Experts of a small language model.
Experts: 32 experts in each of 7 layers, 96 tanh GELU neurons an expert, 4 picks a token, a sigmoid router, a shared expert of 384 neurons.
Training: a variant of Muon for the experts, 374M tokens, 6441 steps.
Below are experts of layer 5 (counted from 0) of a mixture-of-experts language model. Rows are named router (the router's row for the expert), up (a neuron's input weights, with its number), down (a neuron's output weights, with its number) and show model dimensions 0-95. Each number is 500 + 40 x the weight over its row's rms, rounded and kept within 0 to 999. Numbers have three digits each.
Before each expert's rows: "comes after" lists some tokens at least twice as common just before its tokens as in all text. This comes from a sample of Wikipedia text that the model never trained on. Tokens count by the router's weight.

# expert 3
comes after: "\n", "  ", ")", " 0", "\"", " —"
router:603579467540474543498475582458345557415527549459481525521564488439455500472518414506509479515438513480528485520481425516516447435577506499516505525452496496465529467495509527450451456509468501466522429513496504519504516502504463462458497515472545546517477506484542520544554508538488519465
up0:432463542527501505461428487497507467528533476482542494532506539461460502463438512529548498539479416555453486538585522479573473507424517435512507543494495472495422526471477513446429456545540524540442492495483452483544480562490532476530479504541554515551542525533496510591468481502512490549
down0:523550410520528471521486521459457538455561395524448482541512466423541533501517500522477485486509442541528530546449465458484489468463495467436554516440481490445553543587498516495450548491534545496404478519543479515469516549414487477437512500481502529519573424517464455456554461504368473579
up1:472553459467441441467553497504439480556476583475507503541468523516515459531553514509501522524456591513586493491521486497569585505526422518536488428488483459521488452519497568493581504471481485549516460455497477455502497517519530495447503420595497529437534458455542568524513531584493524527
down1:443467573540483403510483553488522416580443528504467506484459506569470454572572485507440529466455522547556442516501440540527517620475455473563484418570440523552452490515487569497532550437525459524525486487525476436537421482476524473470478468576507508456535437519506538448498512425493511564
up2:573545521537511491497470511418453440464416513440483543447502461554499527523517491483556512524501490510475505525522531510537502478516447503503459457504484489454441417449484503508497485477586519520490532489539498541525544494509487532512463441514487438441511534555453541509523466452462501506
down2:504573546536527455443444468453481477451495586531515523524533514467541486443446524499523487523550488425507535485525484520524512466555471476481530431541461510500497560472431525520484509472530535506489538482514488544532523514492511517555489523497552487457483528568502449462530504544507537517
up3:579449496457508518626463511564447543476466476540452485526441572471559492539666513492476462453505525516533568508408452506479468584448539488503490505570402588482564513431534463455513485520573499532524489522463536566434486461463489472476529410478438491499481489485543559500455499486451453485
down3:531423438426537448557535515611437519467505505487499494481478459495467459443465477486538496507503582501543484497531512480517519480464504520447465472500481492521481458532510528498452556508495500449489491473512496516505556526483448532591581549540451512438441528424553536470437586470544506507

# expert 12
comes after: " |", "–", ".", "|", "\n\n", ":"
router:496587561516475537433515510440478592498523618531531490491587551475514483575520504513539451483476486536520528537521521433486472480458459483527500601522493466481494503499463457525522477567548509479557564485471511535494459528500546483571505525484451544486502499492602532503476537446474558548
up0:497556488457545429456442577469424498454477500553488476463501465472491513531527459458510450477580575449483479483501608448505548485457475467504524416525471482482468521472556548535450405568482563583522517468481417470506576522505444511501476564467536521489516511469536487545511559519537508445
down0:521541549419514462527526494514493449495500519486526501496548517478509556478553499492482523426515552461440510492526462486500590564407561440557527593478465496489521460443469522541474569430540516473568544447443541480508597474467468468556462456528496475536532468498446456605523461456454498493
up1:600549470500497474411534536477527462460469511467470529494537494428509512550453522498530487553503429501504465438550542548405573499508411421547539467446478495472510482556514499473502435530481571589457537503519521501494560456494521479543482524485502516547466432542497525469479527514518489426
down1:458460530476565511524514457542462489559449536533553490569457530513541480548581519553446528536449520506555515504544531503481495426524462501509519539514552482492473497561481516495513536477481551595540547511578505461488474466527537508507506455517557530547445505517547474524435495540475507443
up2:448541541522460505512436495526522448506456491529479542489530524513531444523526536511469406498458480505503545529585416479504465422535477553519567504529448428495492461525521438490429465536473499459505528518582456535477474556565458473483483563513455469444511521473538583504524507434499505495
down2:470479501541485474495507516535540545480459501564514502503518475547528456454525474533531497491421487532512559491514521480527479489423514511624498472564519466533453559473521457471484493518549567451526503533520497508494510493506529427501455507525503430474464500501478551554523492462484450518
up3:561506490492528509534551502535410540537513528412515449451477525541510502573545546474452505452437484498538520524526458403522504479510510477546383544494483530535489587510523505497637516417468524554481480477503531484533498494482470447506487485474486464487490496542540492585541480459418515474
down3:516532532529417552468475533455466545503509446518511487502371479471514449476514494513498433442523508448556473445459493490429534546505488535451462476448533455484499479565470536529538567509483541428494466407528515502468566516583445431472469524542452417487475522456513486531418476507497487576

# expert 15
comes after: "=", ".", " |", "\n\n", ")", " ="
router:507551492551510518484501407466477521478462482486558539556526507510525501527556487442509479484429511486466502536585507468467493505472549524530507567552521473548463443543491485459497482521417491517523563522487460516543560578564491499503519494533448544517524470551505460497421542520492516464
up0:504511459557530441549543490552425511498436516479498490522546518534588489472564580575494468521434534452505460504569532513518387537555610470489481467510539462535479446525483446496556521549451528557598506508501480515538570540527459562466494506483461550481529523498401514554448522471504509491
down0:492550471511474534517499441532461507463527536509478476510465485462547441511427487547515469507583492456512555478608492518494547511487495460539492443486463494479527497433531518468511489575504509505517449597503434514529460510618392516513497479511429557403535552487523439538485529459472497489
up1:497482569484489533480469543451500430510523521455426492592453461507492505473601490558524505503439518561469511486534437454514451535491501463477494517608550463513583494517533499505530558524515529495563526545474523514458443564485500536519516518464516561489487462494560515471500492565553525486
down1:528568472508477484447451455440462479528456527478451531435490503461505496461503525496523482482507492476521534447490459514510534501507442482468519484521456488555560479493521440512502447523508510492424505507514531485505466508451484536509432462487505493468519473597521507503465495539428453477
up2:555481506468478530495465397553500500416481535475535564466630502465506449541523567515541532502484504546431488574515550499519560526514428513510426525455448495521491464461500534491507394486501554485548535545492442477528508531514516492501512457526418540473535572511570465470408481556516524402
down2:569531491506480464577400557534455494562538432536486534493515445495508501578547496530487450487543475473491498431528525515509581482445529501456473472504524540507464503554535548515464559462484430510445455515489521497442589467497511486538531536486427536442474516571473517473495502471514559454
up3:466489445481466449519455480412497458512526526479499506528497473485515512528661523497505417494479536528493446518503487509424481521503490541448527520488525516477529480526446507472492403607489449501542412501467538487476499408508480490532517470563469481454464526513495529499483527519482527499
down3:480512441493582605417540436488548539471522476486517459463426463512492516511471470520413490468480512504457423516465499504548472474538523499469593547538505516528576533448487525533484568480491526479463576469424495575496472538486540546449530557459474544417519505465571561488530463516512530459

# expert 27
comes after: ",", "s", " to", " he", "ed", " it"
router:519521504554465553421488488449520506586595496426486516443505511472612462473524479482506513450517500537446501457516520520530450466449497495515479479480493553446488583531567511505446492550473456459501521523474536552526482532452532445447540496517459557486470542527505485480520510479449458525
up0:547411512496483532467479541483572552529517383525512509491495488536585549454566422460491479555516532531487525480530453468518514445489529503542505498460444530527466525524478528539524488493523529484499516524510490434434477410525391537499510533532486490475498571544517477458481509488548505539
down0:517458530527489583495539534503570460501443496489498517500535436498536558529534428564450473541521505495577531527440479536499462468528478524499435436592457554528471444497467527460528502531563504578499569438398507453510508504414533525525468580514497490474473565514524524444421478484530543467
up1:466572518536541481446546526524532602514516502424468488524457578480508450455471504463467539491523552531527492523545475393498446513493531487460525444485503503480472514560523513470465446570508447480486599536514543494578463505532490466510529503475429504569489505445531456488496519463483486424
down1:494525448559491444502494490467457509500498523532494503498408541460474469487432472498541478445485441496515507549545490499499513433453390552462542428440472456544498441451499552489490471537488431466499490488565547483472456530542502480502510547507518468553519501545419443495454580435478493494
up2:480508485508465482483518517562571418475546462491485517485465511502500524513497517449532525533474505475479483544447504543475542489511500479458573542521460520544475497485490413486515408556508455378401532475476472453491539515519527548546503504516521515540555385565516443505491520475530516510
down2:479489523531513459469579500522492480552509488474496503470491498518513577481542506520534552557548488471477505547519529496497553557537540550472541426513512452514540526481481417518543487450505481478492485492428448444539519499526432505504439484480515467495582473552428502508447518519463519426
up3:509452484446491534436518469521470511531586472552518496528453487415498470463524451407504467465454478513413495506507504551525501534414549446553511498516463469478466547551544579534460437435464511512518493510532565602476484483469552471544510514464531522560469577527441509469523513487481501464
down3:524516532526458468448516533513495524468517518476507455485425532543498538545464533508486509512531505531494480497441440503509492557554529426484544496465520577457492469434569452521559524386481511510473523589553524538497532465443448546457477509432470515569519476519492491485482477480422500503

# expert 2
comes after: "=", ".", " =", "s", "\"", "In"
router:527596464485509492482478549483436569490589536471486440593504524488486579471566449509474492549488453489488484529512459521528494527529534465406488578464488449378490466535463508458481424507429569413556515485550481504533509549546465461544476571490473461570533468485492495526534548506513474497
up0:554484440483544460572436516444486538559504428570510570482501465431461517489560457495501532454501459483580509487594449568558460499525485496465433489463504470518453485425476497504523379471453587448472449527450499515528500445494566432535470523422510530529551509495446487488533536467544468441
down0:434499519506511483438520530487529542498512542527480520479541488387491508541389555486482453488495519504467569449579465513467579471522520512545531509590540516506501483455399496577524507475531497461468561467493451507460476535462477504488501475497486475583552501501485482599518539586498544523
up1:571542482498513529487446504449535489507536494495532471540465483507452517479563467437494462527503544539504549509496436556451501521489492465502484536499510446484448468500536469461559530517550504449464561519525512518470535464493466462573522464423523502526512447436496490535521536554447439441
down1:528490529468541509482514535536546456485507459508471468469414501554447528506479535466528467522537542511524513532458557542456485522495530549469504446460564461517509459472528508493484427563505544529479592480510555458461530551550472487554473438383494553562434492393505504535414560540472441474
up2:533549522556514431527436499452557502470541484429488515577545431585429455436618447552527503505450449548502475525512455431441507509465502496503461499517463493480509498543508567508542525500462428436502571525541454518473562554471489444509474543394507508460462548473523535526470479525526529497
down2:582538439523425551482451466435510505517497516476458527486440509504516541557497485483530475467481568504490475499480430542490464524506518423503461401474502491482429488442472532525425486447431506494484435504560561516444444510483479430469545519533519563502490494482555402462502480489573602465
up3:576487445550523529518530507469573530443570487553520530497489505588542523418470400461420481476515538512386463467455435442464412436540435436477439567527488512434513517423540492405474469474510553456432550513464546477479495464518541462497489467517533515553543546510482502567486490450526502452
down3:541525534549474479485464456463527511454537541539489516523545475563557523456580453517461544481480534472487507455530506505516563517457521403477465564476540447473524454508476514434424550517456549438511518449529518500558514510480485494509454532516476482579495495484476512538521430549452528405

# expert 10
comes after: "\n", " of", " in", "\n\n", "ed", " on"
router:632517513497459516507441470483476553502428466437480452495485565522477528514501497477389466477444574493520461479479529455483446479559521608522499497517453477525454478461537469418429472477538560523542486505463488520540535595476538556474579468507454493519476481540491493507594588457467516485
up0:499531510544533421519529522462606479497535424512472571526526486447528470536579520386544509577439430491425563489513510470471449522559480492514451457475508476569482501489478472488488482566528518525518539501524507493429403455546539544496545483524475453510515515456531432466575538522446498509
down0:510514461520508483526509476469482465587504494503440527604476511523489513537482517512597512483488449483496468498518562468501511460406477462501506485471588463553471470520494482471465434519505494474539459442495454541516466485459404488539520470508513558522447585476444533473482443451494475561
up1:428491523550523461562568542550555539529500524501454528486503468534512461504505602475556504492489480461474472562469516547539511580509447418479544567466489542518514503462484471457506519540444544493525547509475506452498504467471482554522473458510521531532528438529514499458516567510517519528
down1:459521585454502511495481474493502509405459515469409562509578470529524433488481493517579524530514507469561472463531457425529500479529517487425466483491452480523493481494444517480554443526569425483500490489560490548475487522501472477519496502538556473487508492452493503471483504463454474551
up2:513455502527458436516539473508542544561504511466513460540543548572538546483490531479473486521456575574513465514575506487459504489508505475544477499468522565479474548529555498506481535439489497488557516435452510557424557472479518492523499491468502405491569498512493535510493406522614488592
down2:530476515489505476462490464498538458502540486445512472497478543462555477535516512564594483479487525431525539443518490501518541463539462478529511508451507493499460492555477545547493504491505435484510522412511541539495506433567513549551524569500445488460571490442473466465536491515572477553
up3:424537550518538563471528464539516452488501517428556478551551490586443564487552569527496499490479486457499532507465420497516444521506504487535481507501435556452514500527546529478501545471464481531472511521359492495570514512465558498517483510466456554542485442556549464467554503508546542532
down3:469518502569427472475487486524543494509545484542509486578454461543481452461449502564566464416473528503465491475510498440520517468547465502463506559459547473532422516470558557446507429544453495543457519540452437516438493593515559589457548569483483490466523405486489546449531482462478484437

# expert 18
comes after: " |", " 0", "  ", " 1", " —", " 2"
router:509538523502494545486462535503477529469410463455484515428476532520493456451530549510471531608501494519485453521529517426456466510554492408490454570545539544446487535504487562469515508506476541440522491499511466454422486434526528474532529526470514490415457509556497448508474491443486519454
up0:511508598528503571425565568491509457536520494485492502530499546491512510497473500504502496523455521531482432484488440479501539442510509501486503499477487478478495512492465505485518467510503609530542476522477479509467484434530540512472494542417513501552483528438547530557428552541510590422
down0:504500437559536529565487470470456507508472488423455487484472530489491569467503575397456513628431479584486496509468481554432489532435554467535462484485527464506430521533406570511455471504542510499480514436573483551449466496512520504495507538531487535427537455555518550523496551520545555500
up1:541448536487502537499574453500537420494449490520478473458469473439539541537510497508507545502490504482557480530501581470515492505522441465493454605455491520494481573507518510504520509494428501443521451496483478524506413450399528488552536523491548525463454615510524527466518496390464529537
down1:540523523456515554450473519503530496480476514529480485502451557523480539520528537521491494479559469549498464531519492459539497473582432475480472512524508486461440481515513582530439526460434535506480481488524534458451445566464482438552515533509518469543387532512512504544488475493506507474
up2:532486484552492477536457499508518512504481491465543456463538516507522512519555480478480456481446497511530559524621477403468523489487541436516591465514403501453526496561520567485450430495481521522529467502546558488532500543524556438492509485460503418440446449499518539539556493494444481498
down2:566501440444464522517508461476507511473543466485504536563559512502420492516476544543558502490408537532604533446489516540537523540519490576530508460478435540541440525492500481503453462418514557450533545487561526504528435548453534487496530462404536540550546466516521535506418365471486466516
up3:488548499522487409513488584530531470495522628526482444461479554520559440522597460540450528524439534486441511476490543493364510513553514497476457535523491529488399502509531546466488383408463486522504410471494500508440508503537547476523509460475547513429449460463444483524469577479538472463
down3:496461495461501501564531471551441530490493577473550502491515498512512549421490458511565493505545532541450508491558501542486498495528501571525500522464470492498457440506555483495490546447521499562521453540464513464508537432532461509490551457511464538508525464475438419541457494479477481448

# expert 19
comes after: "\n", "-", "=", " of", "'", " for"
router:530544518489432489475516510492499465531510529431464520478591494541472494530550555429485517483462572607481481523536518481534466465500407440523481454502414459430535484477538509455453462517519520458523478541443517513409568477454504442498507533538544531438469468532507517548529534503533490537
up0:478594510459505538390426550492471468542430482505487484614552491518553479562489489500508547494529559416461465449564532451546537510479581500563541544452515472464531556558482497491482580453446510436470508460501498555458481468489520503514468551457478433491539524479554482516527509500546551524
down0:355471538513512482424570444542538463466572510596497532511553516549516466513502450437463459464507524419539504539489526551516449474481528476511476481523503488512474495547533447424438583464480486460492562527485538533546361524512529500481446458479496514521441543493451502456489467436441477501
up1:449412491517490456446504485548485509535506445502572528479419520559519476417561562557467542518458485581408499531523437484472490460417559466587431495486516495553553522556458509483542505557532443512466480502449511456431582465390531532497464503522548554471502518578471558466464467530495478513
down1:488547472554475526494466484432438531542501465438494489488523464487526469506608455492467522523474500474523520508491566455555465449444457486464485501544497502518554448534519535493475481504514498523472531482483503570436509498489506524538479506486406508482491385464518503487520508506484515509
up2:491544508553462510425487531428545460471528491517540505474563460478446524558508468481530428457471571579452540499469545468574438539461508571429515536581460517507489479444493455531469443497449477489520478532517555517503578515526453480527442570478478559496466520510546529499506536464448536474
down2:488440453446507464463466457582507500493526555529498478472496489452485527490368381528462509466533499544481487562422508527520521425516537502465464548467548475462464488472486490514496552447439452553497489438462555507559517531411528499506431497464459501556514432511539356546509518533532517553
up3:529489510478525538545536516468496432464450510479497509472580448604538543514545544407468546522484533509524453532516569465480470433525553412575503454484480492515499601532460468505480493463548515498458501468440501522536419502462507571403513484529463503505482520501487525533492437493494534463
down3:509563503555544480492500494482532512460498442512517498486470484523513543544577498483503487533484429516524513535493500521486475479461504473566448451480496507566465619491460489587461418504478448578502483461516429525499518505436520450411447546510456539508466463535413553509556450547566567513

# expert 26
comes after: " |", "–", ":", " (", " 1", " 2"
router:551502504512474432471449534452481532500550449499469426532514522604532503585526591540511440568514537577445509593493412505407460545500469461544480529497494551545465543477452466469488533510510530476538494501456481556463427473549498479481413471479488509577487476502538469535518524492504555511
up0:481523551505511472424490494536514518560457570432441507504557539506536444555532527475488437520460525553525465464432493540489432426500532457417471554495595553466531504561521519480499500490532573473466499513499457541522524449525528482438516548508501471490503456462517449502461542479512511500
down0:487437501507568414554607467507542410536512571482475439530441523497535532508504469569492533497432494519444581498457602507527489542495538517393534517479483519507518539436490470510549492508524434518597541461508523489500516467465510533447526503454537589529460444588489558585484453451542484518
up1:498482484544530476495409574479481477489510572503507491471504451553544513482543483583439552505481540535434493579549484516428463462455527507569526498569532460493547472499497453463538488492539559611434453451491495476496458465508489472457505545465434499509490549513532534490527523564479495545
down1:548463503457510474399490475503558443455520459517504499522510536552535514473449528555543461568541470483531524566463551536468445435498519569587537537525537508499490530475476485409509482526531583512521436465506562514503511487566475521499442496530523513532565495478499444546488416547429525469
up2:547537525511528518459464523438562430532465501488475555595537438475479515457505436475535506542493475493425452522585522499464497387490524594496469579554477495505466522442436471482565488478538455462580510589540474546549527456513549566465574533476498527564546433481514455538516507503545507418
down2:533528561506460565423408516487488483516488505475487519494448517501558523425482483489518476479566536479621503461489527499550543498522483581545516439505574463481530517455494496521414525467483485489458535469518572505495532514464494488480556485558486500537454477458466464519447419506531548520
up3:503503403553548530470429516508462540479508508467612567529488499548512538490561502503421471537552540543496477484512541540505512473482469461527515462472441541501550495432448555478513462514465453542482516478471468536445469608475477503519544486552487512494413468488475527570479482508521438448
down3:513509477512489527521445508523474461550498490553522502506527534539522502514548469468423506441520494535533562455605553540549500501547426510415553511482465490454599470489521570490463459515540547489478530552491540491490452510491529501561532478458437542466508514551568499537479480429535518491

# expert 13
comes after: "-", "\n", "|", " |", "  ", ";"
router:506538560469430478446546457477452539506456514429534488451609519500449524455594534453455494460475595490518541513550467473574519522566446499503484466513447437475561517519499524487491483464487547516423465553453490491491453566500505485427527427555499494426481452542501488511486546490475487550
up0:534479488481497517505543539405404510514452458478508519473518573520448511405468507501529566529497505472518436452468535517446560493494463544526520531511497510523457472491496567505519515491496512493561505475506530515494529497504486557444459510558423448514556528510549572472448475531441505494
down0:414450542469501501481502491531539488509508482463486495501454577484482427551543519469452440468500508529515493531542531505524495577476531513556481535513477512568515542509468453472477512538525456540453547492506530514463507492467474598482513427507516573470485508462492489493461495445535466529
up1:458445490489489470561579500469466529474521500489539434444429517547515508452582519513448479428460496586567489505470487456495559567499543573510541496460515527487489572521481499540531386480502567496447529541507494568511526543467489534492494400485509516473526471510464491522582521497542430531
down1:491466508437487498457515516500548442501485471438495456465463503472491441538511473523518574590470462446386525524529491527540543483556487470503447438544503490489521488487526572484498564460450434464486525521389522491495567510481514526508524519530456469459507508509512532503478464537557518510
up2:486507613500478471493446441540521549462453463514608481533559513435557483486566486443453459529530553528560528430545531484476503435490412516495459460480469519520521511501533523522503404504508548469480416510431588543538481475458501572453517512516511471548494508472519543531441519464512494510
down2:499545428490598436536520534531485520506463484497534518515455491483494534558530591497545469521489505495526460492512484527506531541415543458453411522564546493513476492494527520509502456528510522574460495496415486499467519505490546452439400578483466543541510462493575458540479486471473471510
up3:528500625482464465487571472515622493482518492542556554546474425573497512490533473508483565517395500553430470508563521482536427524525534433425536502518427481489562474437573528500510481515431469629518466508540467514493474488427487428546494577498462538562524467483462454470527526490511501442
down3:511490436457573494516430548490456560499530509444480549498526484514501437518475571462516455517513541413569486495568500462492504485483573499536521483592597545451515464563536643496505477444552483533519521522467514499475525517532530508516518574443537593466433543493426529538518449518466493488

# expert 6
comes after: "=", ".", " =", " was", "'", " is"
router:549523515565476547482448452434504485487558436486450520541551425556499503486560537452562522491515450493469510511566552465524485526462484437511415537466495514563514473531447499502576442489452551506480499532466497575489534492563496497619544555476497561481440474425457469507421545578503482437
up0:431532475525490538471456531498515472539523506526517423546467519550506565546564525466532490513490472577402498550517502578467539497523429563500547511463600510518452457555524458521540468455494461513483468504437528496432471434469481505461562493472478508455484505478479574482505499546531521512
down0:469466526432463473448504513532501477490468462488476463496547516510507447503587443468517555476632492466503526525483596516510491497453478444520479377468477512437510496601604502539464508560539512517487543518541543555477470451478477505562485538466515515478540451474473509533507491451498517548
up1:413489571489467481383481439491509501475432497524481495553500427527497525496583540487498564518445481474467504593547509545502513500480505519491489464493487398577503471529421438471516541459541490488498513523455536560516457505480535496545517486534494555507515562433482587510466499485468503583
down1:565485496469541491498521552566512480537416524456467417467518509486411539559478437529485552482508495529551483445512467490516511468506496485495508475462444475445506561397469583437476533531476508596513463477477444408505494507516455474598527480438458463424423524512500495494427523509559567532
up2:522527441477488470409532520518568502498570505487485530460520511482480483532499513476569496432503496507519513488601550454524570504532517448484553514515499458497437487472505446494497498445454395514526467487551516498445553518492470447449492498430503514546398458445594541480470428503531553488
down2:492558558511440463556482487511514464492495479564483510567464509475404544503505554540487578554478475530526504532542518560480518491515465522446471473537519450503441447477511534457526473516473594568505453468512477544492573508503483570399437427485521495429446531528556565511433488535474458532
up3:469454470484497475564486426450509491499565488448526595466605452570450536537596463514566560474550456471421472527545537542573483550486500537484417426412452524537492435439487491528522395474470449459512561554470516498487574529526523524508524562594443541484485517480496484446478505481508456440
down3:461512529492457548497480479527463514461504516428520513529519514558515461428501457484485513443458523509509474540499465506511498566557512542361504517460537557516529546488483505508498510540532455528491572445544494513451545496472538517530514446537482540465469475529531496453520528446552561544

# expert 8
comes after: "  ", ")", " 0", " 1", " —", " 2"
router:553616448532502430572490571445357558468555468495504416526511505372453517486549498502451461529439500520509525496514465508485448565587509446502452533461500447525513533490516530437530486554465505465553465562433488514449521496415445508560518452498472480445531494500444455499521554522523506477
up0:508449516529511480413561497480443574539496495472488500477535523474509495514473470553507486487418534442466501508559530462532467557473519510506555590462518457494524503525520471480474478449458497437533480521506504477435482468513522502519475543495504550475566511456504519498547502504526473560
down0:467484466462489464466498480439493519556473490546516554511559502460555471501455519468492488480494516525471481449467551526526471543496506472568563543550504458460521426490512571461486487485515565480519396518559466502575512529471570540555515523586464498463527504462522514510560465391490505561
up1:522506566570555517465463526513467482466448533465552437493469462438537485537505487492459442511485506548387495502421484483525433526480481444493551496535437460488518542456485523562417485520544473516471456546446454512499488472446510492503469450477463492472482583469540455519478533504597510553
down1:528450388486470532543513539581453522507504374456565532501496488468585511459531531464476450517526492446498487505476459495500461497398570499478439531470510581559519423590523493552526543515488459520496524534499461462553536477446583555560523488438548520486517517473524545535510446460519547473
up2:476492505525476500508492466490555518515474421501519490407433480454437557552556513586516439500496552537514493456465456495492500494499460501456581602528512421497472435555433498473559468446494503429504488504555488461497522550556537493559418494514549448577488467509548462539504537504457484511
down2:422548523489522472511620527517483530492521470547487536510507490479494535498457531521478537496521553532496442517541492508508527542449518516430521521504475494527476447509448478466436411443490519513457550393480544515505501532548521508588490502546492520527491509456488520556486394451507418452
up3:552533489466515417496527523485483493501447515561451449465524558464517564528578568457443519528531500521499483522532476511494550502506425602565488427441589559523509520547518580506395470581563581560480537563445497516474562509446439528525484525544492476469453543472485515521419545496495473520
down3:508503524498534494470472545485438515447524474492486450507445595494488466513516446539510450497522441491426474501461493520427498464539452574502442484443432561529439445545496597514466537511505408569501499469491460467461530508569481492477472451513467492455517433462480570514543568502522527569

# expert 29
comes after: "\n", ")", "s", "\"", "  ", "\n "
router:526588551502454556470496499452493511502474528530440504517528467475505420491495556495525546512414535589502488486514401500523432466518455459502474461508493562487504471529545517447430489587494437517436479488482524541535522479463525483477569474505532539465529535441457542500518496529466456459
up0:490492479512536537531511488435561548439490534527494572468499499485543474565548484509569440496414534552437469499527555455585558500537519511479530445517503551460437543556494551510454497560511485477482478445468488447482577500532492491437450516563477537520469431442551514438472493485498496556
down0:543500435446509469489539499496462524519496603517507467596508462542517538527455533417448553570466418540488536549569524539519511505483521498510574479513464498468495465540464500524517472515495497490485462455538480455492458512482544494489556489534452521514465465462541579499538447509483432484
up1:456555533444573372492549522518551542513485491486455467485547494483560505528553532483432529466496512499457496456454458532485510449568437525508550449548488579438491539574502421559501487547510499470542519544514482542595505504539549540530516514476516473501480498488500501447487537479432463404
down1:532551537446431551473454543502524488452449536477541483468402434535423483423522480485455547495490519567494551548539532479453512492490420555429442511488537495585471518502527552487498449473529499471496534511565479377510476546479454518500493528529464536556495478505459408506464544518498455475
up2:487521558440501502441497597493485433495542430565548510537545500528474470427512511500505494450448472495500487416430483495496541524504426499488522468495462543512487527495541456519475517480461449553538500515580437539517448445490508491489533482527483543474502482501463510565515455498486495510
down2:524491451482492515463567528501483476528502478533585499519439521461510537528430513523604504532502485547526476478468492472490496451516514495458489572534555440444497418551455481567413555472522413434519490521550489513466488459525488526571473458502507541507506461561560492549507520502501405523
up3:534465539511513482436457561495534457497573468564482541520436508455491417520567567533500441529542465525569530439460564491484595470452507541567528548485532465442456494519514487490455476485563504546549466491435480487554534453492489434435504522546499493427540582443456552503505511533448463459
down3:426548463505501537544559491525528523423482502504461523569568516471518452500565476508447455481582519442553500544470447434513495497476449471552465513514471570500511502519480504517535442538474432541563508488461502500494562481407514550480501442480471547460509441565442532521509514497515538508

# expert 30
comes after: "-", " |", "|", ".", "=", ")"
router:466521549463362509440535459538502524488467499451475583518552500536513588534536519480459582504473437494460486556538571500397509514477446541481516548515481527526489472558492484440471441512533536513518491506465454529590490507526482455439505551569483468507478485555565464539477539555500517484
up0:489496568518413478501538498448430548442507565522498465520530518480566523504535500496424548496452468514446542578494470460464530518484465529477524522539476482481505490465530498518464513518451486546529545579475558553485490508386580490592561521495553466547524536437398542612552502424503476476
down0:532435489520532471436608485511498433502418481523447462510561506492550481502475552442517433570476476466606589516483526428476522503489488528474556532536495510449481470528495417467503473524516519511580526463446489427521520531519523576460478482435535433499481482468472484520456496523499542543
up1:592486569462498481471542461519522506530496538425452508576448582580471496569572475572435520507485458505398456482537503582414467420487518542481594535461493543503510552514507449465438467501574503467552556463499455511476499481572490506486515493540499562564493485514514484486489488510501474556
down1:556569550553436536477460526498482515463446505558542507471484479436509440468533426412403525489512521495519523529487479512476499460548465491536452513504522411575505476501576536458512571507469488520500515444538510501502521486459443498433527496533457534542519474533467478380521553569515401548
up2:544398525571455584463527509427489497477549440465554485518450567542526450493585474577456482450428557503478483535516547554482503549507483533547562534528493466465450507551510468430456536474477498507521446491525512522500500506501510515420507505537464537509483450471505521540531557546494482522
down2:500485478557413520571516496527483582551442523544497527538552520468522514496497453510537510457430513517519493471445501525478379464436460514559502448529494436596508473435519479485521473507438516533512502513503517516519567492475426528547500510466491438442477537556561482462459502507484518531
up3:496514473549563556515470503463471505535462524419531547452541504562476477465589488505508439435495511522476473524515523516506522589500526476557545475574503554568476498524475449461446502491414463512477500503595503555438551458562489496510509549475512423494450528514496602435539501490542519489
down3:497543482453443502449452486484430587466465498498513492494500507456496553485494557507442493472466470535526433496508551478530507509500507409476493526440489467502566469523467520496485519546462475547497498494500408479513515488507529492530553528477502424453513549522517500454506478504480524513

# expert 28
comes after: ",", ":", " of", " the", "\n\n", " by"
router:608476512429536458547572569464511476503493506493433539560570513556554622527522502485489490482486526461430428491514523463449456541520537508523545563486424525502481517463536435526534492509498498538504535542469523495523495499442503414566554516530424443533461461495549485466559520521526496483
up0:517393432527461426516408516533472488536539515539522496583527554504496497475556507446509476546475487455441515499452579534538491492484552455500516431530481531568539580542556460468477535523523523541510477540449541432526490498528505557506508502547440507481522435548494438520495467516506487530
down0:466433374411571453500539488596433528526498515466485598526551467470418511501490482464547517507487510401517484514518489512470519510549556498509529470534542475442506455461500440617521517457500485506530393515518432432510501574567447486499508470457591539494512521448518504517513492563495514502
up1:523607443506498552476488445449436564470457484472529494507524476495469572539530459524478569477516518579524505532514468544466477507603604524467459524511494512509428468523523460497517456547507506456495493546475502503426512480606466460420513460486453499514532615455559512460510521492553499440
down1:460483443511482591412451477558564510469465493485498454517505490553494515442553537566500542466590490489497504447487472475493475493563508555540516528514486518508554482473488533458491483474538521480480523494430478514528577424467519513418476527495515492517528453541514479485452498495453549459
up2:548515546481457455470501426449481515478408467509443506555513539564490483500575579498414533536549513563421558459536511511469537490512493459487479524490525528460521509454514451466449418548472472534460507573503407540474461478495511561449481491517615489484477563498499522584534467435525518554
down2:467461509533559513486574493476519556491480492558481473559577567576456502436547490491430516529505437498603479519530563506454571460525496507504507519606549413528500552496497509486497507437477532544484481514459509488530442475500478557508525494549516571517474513536553502570450465495556445465
up3:529475495490525536449518489500504551500536463491485483510459554464538432551459491462457500550482477525468509514452524535500480441496506596484519551469530471474508512507471531508567475538540470445533496566463511499515519553534474476469552510518528496508489537514521488479579485500570498505
down3:443442546544435417518582537505529403420577514476518455519455520530508491455527527549475545494584516539473463462416520521493485493468486546490466483492509528580462532447510449520442484492493495508511456542557557504499533430472472481472493482509466516485428488497430487457459510537487452456